Weights of a small mixture-of-experts language model, trained from scratch on English Wikipedia.
Size: 14 layers, width 256.
Below are experts of layer 2 (counted from 0) of a mixture-of-experts language model. Rows are named router (the router's row for the expert), gate (a neuron's input weights, with its number), up (a neuron's input weights, with its number), down (a neuron's output weights, with its number) and show model dimensions 0-255. Each number is 128 + 24 x the weight over its row's rms, rounded and kept within 0 to 255. Numbers have three digits each.
After each expert's rows: a language model's description of what the expert responds to; "gets" lists some tokens that make up at least twice as much of what it gets as of all text. This comes from a sample of Wikipedia text that the model never trained on. Tokens count by the router's weight.

# expert 27
router:128149154115080092138099122119124113122153110153147078143123101090106089093108130160110150104171112148139090121089142086093143149132147122152105094179166112141142101088102134160135148105127164164103148103145098111095115100120109092103158118164128126148123087142100150152147148120108113100095156091111132121145150172105124104122134124090106144090156110108123129148098134156101165153098090101106165156109125131095141112157115179146151153139109093118154162159133122112164098135182162134115140152103158131113160146156110171151168166155153144109114119145144148156176136101114110153171135110119171116147117099144092095115133136110133106142139103099152156118098111151111115152119148158109142143137149150120117145160155147104110135120146111110146123139100108157107149113111107
gate0:157109066092147170153154105116092122126179114116143152130100144147126153094123118163142152140148118108127071153150135143115115122095153122131080132103173147113131147120147078118169140111158153151152150143115155093074197123122117160090180117138146125146139119140127121130081142136130085127116143113124196159145120131142127085106120159136133134121142116122112137171107116166126158116135143121138090114096124107163107101094115101127151155101141101110154177135170166123130167145132126144102144143118121122139147113154128127132207128141178104131110149120132114145165145137126088129136131128160125134148119104131163132115140161080131137117139113128129133137125108118066093139086125129094107145118097156124118137102126101108123096113121100083126123129107156102140161113164165
up0:156158066103116202159171131110111119149123135124134141122134167099153148110112142135135102152148119098130113114149123108081128136095111130112096129145154113107119078178164054120101103119128129131170166145116115131136139168153153156104140116120122138107122116132130101111088118137134112134130144133114089147120129114135151099144151089135146133110190136112139135161132133129177147128135148095139178126146136141098098153129115118099132134142143097125138163175161163156111151108133134139117092120158126153170195091099170139145157132125153111122127093138133105142126095133110117171161087176159128161153140111093129122167147121091147155063153149129136097123120105155090117115149115146158135118096096114126110101152143114090119141094114123140134145129139157128085139112130157
down0:168153146123150110096108111100175115150127163145117150126098127162116171122121117104138134086124092099188131108139140157134090106138153138117136131116122134154111149114194116147132157104089170154141085154096115128125106151112109163135057086139104073099123175108098099132169109111159120120143144120094132120125088105124135106150145118091103122130133120124117137145100142172198151099118110146098163089136155168137139114125117133085128105150122113153128133159130142153123144120104154188098142124126187112153152075143126141160138154149119083126164129136153114125118150156095126115131115167122161118111170118121103134128140129116197116128133134106143134087139101117125103116117123110137142082139146118113122119139120096142085138132163129136140124153124136110153174126143144
It responds to: Conjunctions and linking words. Conjunctions and linking prepositions after commas or dates, mostly "and" and "to", also with, which, where, e.g. "1931, and", "2002 to".
gets: " and", " to", " with", " which", " that", " a"

# expert 48
router:096149154130101083154133120112133095090148108149164077147088089105107109130113112125106163109162076152147092115116128113107144157124161110135121110150166103129153131111098152173143140105111149148108134113146105112116109105106087102113158099162129119144123106137105144150143151106118120083080151090099157121154145152103135102103135108096129147091140103096120111144096149158117135153103105114103136149093132075096143112135108153137149167132118100126146149137114107103148103112157140131093140145109168120098158186149113156132137149137160128115111116155151144150141133114081089146166144081123153117145089114148098125109153144110135087156146087098147140112089099147094098139106167157119128168134149155100129120146128141111108124144177097090156108166093107149111147118120111
gate0:076110151130115107132094153108108129188121115117117158110143142160122153119115136164157159149165134141155126118097134119124113113145103103171151130105125113125117113141093108150156175123131149117068134122087072127101126156092121133068132112081116087099146127079083130167178131098141123118118160088150147130165113121138135122104103160142116136159112110119139149133127102125156127160087107124131125167136168131144117165145140144112158087170112112106127139127099125149104109127115125063144158149113138150156101134175103142141114137145125102119140049099158164135143132144122120107119135133155112126097125083114129087160108098102189080141128113106116101128099123127148104129109089100110118160102160118163125146096140116093115109156143134139120143140128129127145132149140099
up0:125116104147081140173120136120160110128139126090124145122170088177130139113183100149125117119116098150122086136108125085107138116130117108134144088108144132128115145123113134122141106146127134133102153111092140145144120156101063104135156094172123115085134122130120126114155127092130151153088148093099096097108092120136155121161134151141114112186092170105140094144129138121128095098096126120176132126113117162147149114124107147108147184147169120122097137097121129140140151160143076133144144135113172114094104124181136190086129134135102131156075142095150161156119147123117132133129162122152124146125167119105079098117165115142127101115100089144135112114111091126136122090162142098168123107156144121144121161130189113119120158150101130155146124123137124120153091128153092
down0:106142123083143146117117132139106140091110079109140103058148119100134165148080142106069107127154118150075094107144095175108116124094162157115109126123142144140123149127134162160133104115119124132102098092100146145141138132140138146086125080114158101086112159121121111151113123107119129130138092130088149123157097102137079121122119098186141149176171139152114097135118072174112121166135083138139136109127149149140123126155105116122151143176132104119145105138149121117114112112145141139135159117154125136090164146120143081105117153139123158161134109114128152117128131107111149077116158083132115144124156129138154145152132137126104145126121127094089129105067124131158081128174127114094116165161118155166137114103103146136114126134142143166103116117126136147105139106074153
It responds to: Year digits and time words. The leading 1 of years and numbers, and time words like century, period, today, present, since.
gets: "1", " new", " years", " year", " War", " pre"

# expert 7
router:116138148114104091141117109124147112108173112143126090147077110100112099122115115142108192109164080139155097096103144093102176169110158124141114101142146104137145104087092133157147161097099151154116164113136103114098090107103106099105150093160120116137132111124108142153143128116104103103114167111097153113125148141104129112105124111103105135108151108090093133143116169160095150146114107101106133159096128099114142107145114163142159150133115108126147152139130110091164114133161148149099161135101149107104146159155126156152140147144142138094117105171142163161156131109076085148157143097121147103157111105146088116118168135098136101133159114104147137109099105142088093141109161130101144155153154144094119151137140141104086112158158115098146111164109103156123152116122096
gate0:146108119095108134069104110176091123158134109128113111132149158124101124155129161121069091150099154098151127081072125165134093124115100149119156130155091111164146119139111133135168097112123106119104131132109116105137139110202135121138143119133118130141154129147107113117175094164154141110126134140126105126117134113111134111113118155134147125119099119122124130085095116172104128149111136144143128057063092058110093102146113127185129144125113137151132159101064080145147108145118137177130091157143132132142144110139118138136113122139147120107141131117161098145126089128154146135139111163117111121104110132183129146134124111115104122148090098105110137145145166122115155146118090126102120133123124166148097144119142105108132100149124111114086200117163122134115124096146108
up0:144106126151111145156162137108168120128133135127134136095099135065123110132146132113085130115112140166100127113124092118140151100063123126115122150106138118089105130105172129114118148130171120173122142108133168117125121124091112155119124128167153133103072132109124108152133137149106108161114113124164130164136135109165125155181131139136128136170196139146111077119138159067157115132135112121150085164126137176140149109154141119122121101140084155138131130121154153146131127111128111090123160113143137128149125148123150124139145126163117123157143108183150128144143133110087109163122126082102166148125133118087104117105153102149127119131174122114169119109140129131119116098190141173129161057127130068144141163127152145114115126094127125178123063144130141130136129135126156
down0:167113129152142142143136084128140130135172115180116125101126162122130104108091130126118190158121125137173141133112148144154155166114151102098107119115112114122119093131133105122077122129131166113114113134154123154112139118117184134114108114132159118156128090156138147129105122148124111123139136066120118138144103113180128153135133121142154106144109156111139090120137140150101104166119097105109120118104179099115111081123112118079151114147127087102094117134135139156112110104140119165084115139143085086117099119126178136126131070137157120099153106150149179125067160112086094107113145104187153181068114096132106142135150128128109157124171135120106135155135093155123129129116167111155111138122096108158149085146117111147135139123148155158133115101113101122164103110137133
It responds to: Article and scientific headers. The and common words opening noun phrases, plus century, Ottoman, probably, and Scientific in infobox lines such as Scientific classification.
gets: " the", "6", " The", "The", " I", " not"

# expert 16
router:119140145131114102135113102115141089104156125147154100161121099118109100098106111171109152098154098133139098116110133103112155142125138109151127093167151115143137133099107152169141159107114157152115147112138098125103100106081107124108160086161126109137118101125113148155158172113118097102117162076103126101138139188093129118098137120092092137087163095098101109152098139155108141159100100099114150141129133099121169095141100140147168168151116072121134147139116117122143115127154138127087145135092168109104162164149081156141166147144157128103111126140157151142164136088124108137150148138123150129139117096156102089109133139107147087147139102102147167116091107144104106156113140160100144158155147167125104120165146153119091123135173109110162094116108102141100154119129119
gate0:135106096138082160123134130181124093166082079087116118142124147138107101109119159151133129159112114164161128101103162108130135151146141105151138140126139171183158128102091086082121150116151142100135109124125141101145150133157078107113107148181106118120125163114075112082152145143144081148124165116132112124108096138153140127108156149138112150133174157149140106124129135107115129168168108076170135161101144122101149105152120141145152127130154098151139132113105136117086094115150163135129163158143152121123079113163110115131152089157131115104096149138190157088145065101101125121143125133093113127141117133097126116164117153122126125137127122122162125119122093148113116123079145130128141125118133150094121137086149135104113129137146167150160108143096087146104131103119120
up0:113143116142109124124173138126121135142107125178138120120142129112093128150103138140159146116124128098159113130080155170131103106164103065120094160138136124091124107121151131117080091110080127131123091100106142136115121127115099109107136135121142103159136126137104143107093143150160155169091128102088111120134129097079154105140123099134154135143087153119118151127079100127132133097106131131112142099139122168111125148127112147161144151122154133164164148148127167121158104121138143149109141158147135102147150132099158120137203129127104112138146172135182108131161093134136139161187104119144121155144146133167100119155084132117148183138128165194111165075157104178083101131077105120123144148139137121083153141132153157125149147147101126138096121141126129138149135125133126
down0:133118129106161150156145105106142132078135153093134112138080124115114107087105138126079140103124160105137093100105160135132121147105135119139146100160108166128170132120135148113155138120138138125151087139136081144110111095132170135159127204113099127158155096108172143113118115096115092143107163161137134142135139182100129118173140130137141127131099137116137149121171113128111127143114116108140134106140162145136129111200188153153154123142158152112156102109145123152138061130114153111195137145148146117142102154152125082109132117112151104123122147118137119141121120129143169135154106140122119103081110151159147120145150142172137135158135149138110085107108125116122087146129126118152113112109116102091140127072111102113142124138085077086171161137140118074120126100127121
It responds to: Awards, names, media prose. Words in prose about films, albums and songs, such as Award, Nominated, name, names, known, interview, featured, often right after a quotation.
gets: " are", " is", "1", " it", " were", " to"

# expert 19
router:111136165128100103121114104108118109102153131162165090145112099120116102117108111157112161100146095128145098118119160105106148142122147119150110122158174130152141109101091128163153142105110141135104149092138103105100112098096126115103173092157109100125124124127114174165138147092123098105111144097122133124151126146123109085099132127075113136097154108066118108135089144147126137153112098120109152147117124095098148088154116186155155146143095091118154140144133111103149092117169148146092137151092168084092153165156097146132169153156173146101087117138145148144146147105110109147136148136120158113141102107154090092102138148114137105147150103104136149114107112125112110155108147163105154161163150155113111139163149151119100125156158110100144088157109097125123139099104103
gate2:089131147073101138124144125117085123138117135125102163135114108093097134120135097173129143144134153147161108074129157109137085117106141108135139118148128137093132074146101115113160153123113097137122077100162160099136143100158124122123129142100084186169105131123138125118115183136149106105111155092118108131111110145098109122098137095128073143108119144126103153118169158120138106150145114140089121134118160106107109161095150099095156141116124118110131147161132105151095105129138152142119163164149143107166138107106147179157108141093114129131140108163176138105091067140128138125104125137119109151171109136120139112094136191154116130122109120154106099116111079118106111151110139162116124131172122155122129086092129158178140126116123091118140152116129131190124142129126101
up2:128112151083149104134187127157091080091113121120149162149181081126146119140152113147163090130099155093140103128120133104127129132186125127113157108139074138115075102149088130136154156130115119151089097142104114143103138107151134121103129125114097138130174153097118113115114170137144098152159128129134097111128128145082139128105127127146117160119127153103153128154116155139118132130144102167095118154120139139127104174107131094130154152153133131147093129123135106143113154127127106166120170162134146116142100099165107171149115118134123149135136098141159167094140074167131155128118160115149120143147062176165098115072140174163086142123106150136143151174150141133130104159112152185122103111143114107127113100123126106156122126114126100133123095111152130149128136152161109
down2:146115108149139172118177126127142098122082108096162174150158135109160127165091106124119175145145130113149137138126126164140140143161069139104110140102106146112184100116126126102140114114127117127144096104146151150112139143111116153151100139129131148153158160136176139118103122133123147131108165149119112143112099127125165175149114118119154148097115119125193146113131128181148146127142140136080133145136140125134130131083121112138128171147111171156113149115139128107125125113131155096153099087121155127167132058126169139131097121163137122116117176116115085103160053141127144118146123133149120150142086142131108115089163169117105171121105071100124113154137115129150147151117118150095111130138128115138141144137121112135152135127152092170065140158127164089105134118169127
It responds to: Descriptive adjectives. Adjectives and adjective pieces in reviews and general prose, such as political, public, short, critical; also ordinal th and name pieces.
gets: "th", "al", "il", "ate", "se", " public"

# expert 18
router:102144150122082107144108118107148107104154103146129120141105096101104116115111117166100162086171104147149110099089145103111157161123145110137094110160163096144140098097091152149140129109114141154102152093158109112112094112116097116087158100170118130157126103097109135157146135112125105112112138086098137124162151163110123104094131105095099143108153088078091103164118157148105149138118110107105170134117131102111157124169116159149155136136120083124143148164130101100153113134160173137101145151091157120096159156149091148152164137164140136121124107150154145147140135108090114153155136104120143101157118121145087102127152137124126097146154091096154140097095111153116082171088147162119139157130146150119119142156145151126108122150142110095142105154101108154101161109103117
gate0:105119123147143133156125157102132101147120162163156118142136071109134134084151143135116178154189139169128134115098141118119173152108143105132166123146139133108115135106079172123114109143131130092118152102134148103155095130098107103159133103160135060116128106124118148164126151102126115102136117099118087118121129179148096149128115209102116119147120138120107099150124132150128133082151100118138044128125129101134128116088122126140167160134125095092098132086114103120119117142127086108137160106116152094098109120131065144136156126147108111146096117140139131117122122110112141154110128155095153077131091138164109091133134115126133072132136084080140131089110113132135099097100161111127128132139163155140100147146147147136097116119111111141140110121102137118153118172142127
up0:117131144121180127136139108095106129139109146175129089138137101113155089137122128113114188092078139127149115102118116134156153134142069085131133118080140162090112088158123134116167151112116149171124110146108143102111098104149109116113161146121162109133170133123141115138060122067146120137137127119154124118124124140136141122142096168111186146106133131134137127133149140146162141098123123143125097139098102132140138112105110120116096145127115134109141094101160148144201139159165141121121149152141099120178123104091127155138114119116103117126123177138117120083155139125116144177168117134142129126129079154135135134114164146136118084146120171131141139076095127121119114121115150133146130124176137144108100131108134106121151098118112122148101145126114204102152052128098129
down0:128105081147114156125135127174091146149120140141124110149142133113101085134111115077128154113119116108137163103111121120160138121099087124101133119161170146119127144134110162093148092102164153159113113135141135146079109128115137104160158157106125116148081169128122151157132101127126151152126129094095123128120113138109158114115168132167118100112099126089116177082150094115123120107108146094143138130112115111109143110120130086142085110118136194057095144094171166136098146079119148128168159131110116155163138162131100157132142170112120092116128141201106142137129136121109096099113103136143118124150156110131114120117156139091110141123152146143132152137147074116122124123132123095145151127154147113109104129107131087119119144149102151158171119112136072128082102113126171
It responds to: Determiners and nationality adjectives. Mostly "the", plus his/her and nationality adjectives after prepositions, such as the Spanish Jennet, Australian Air Force, Dutch.
gets: " the", " The", " his", " American", " her", " British"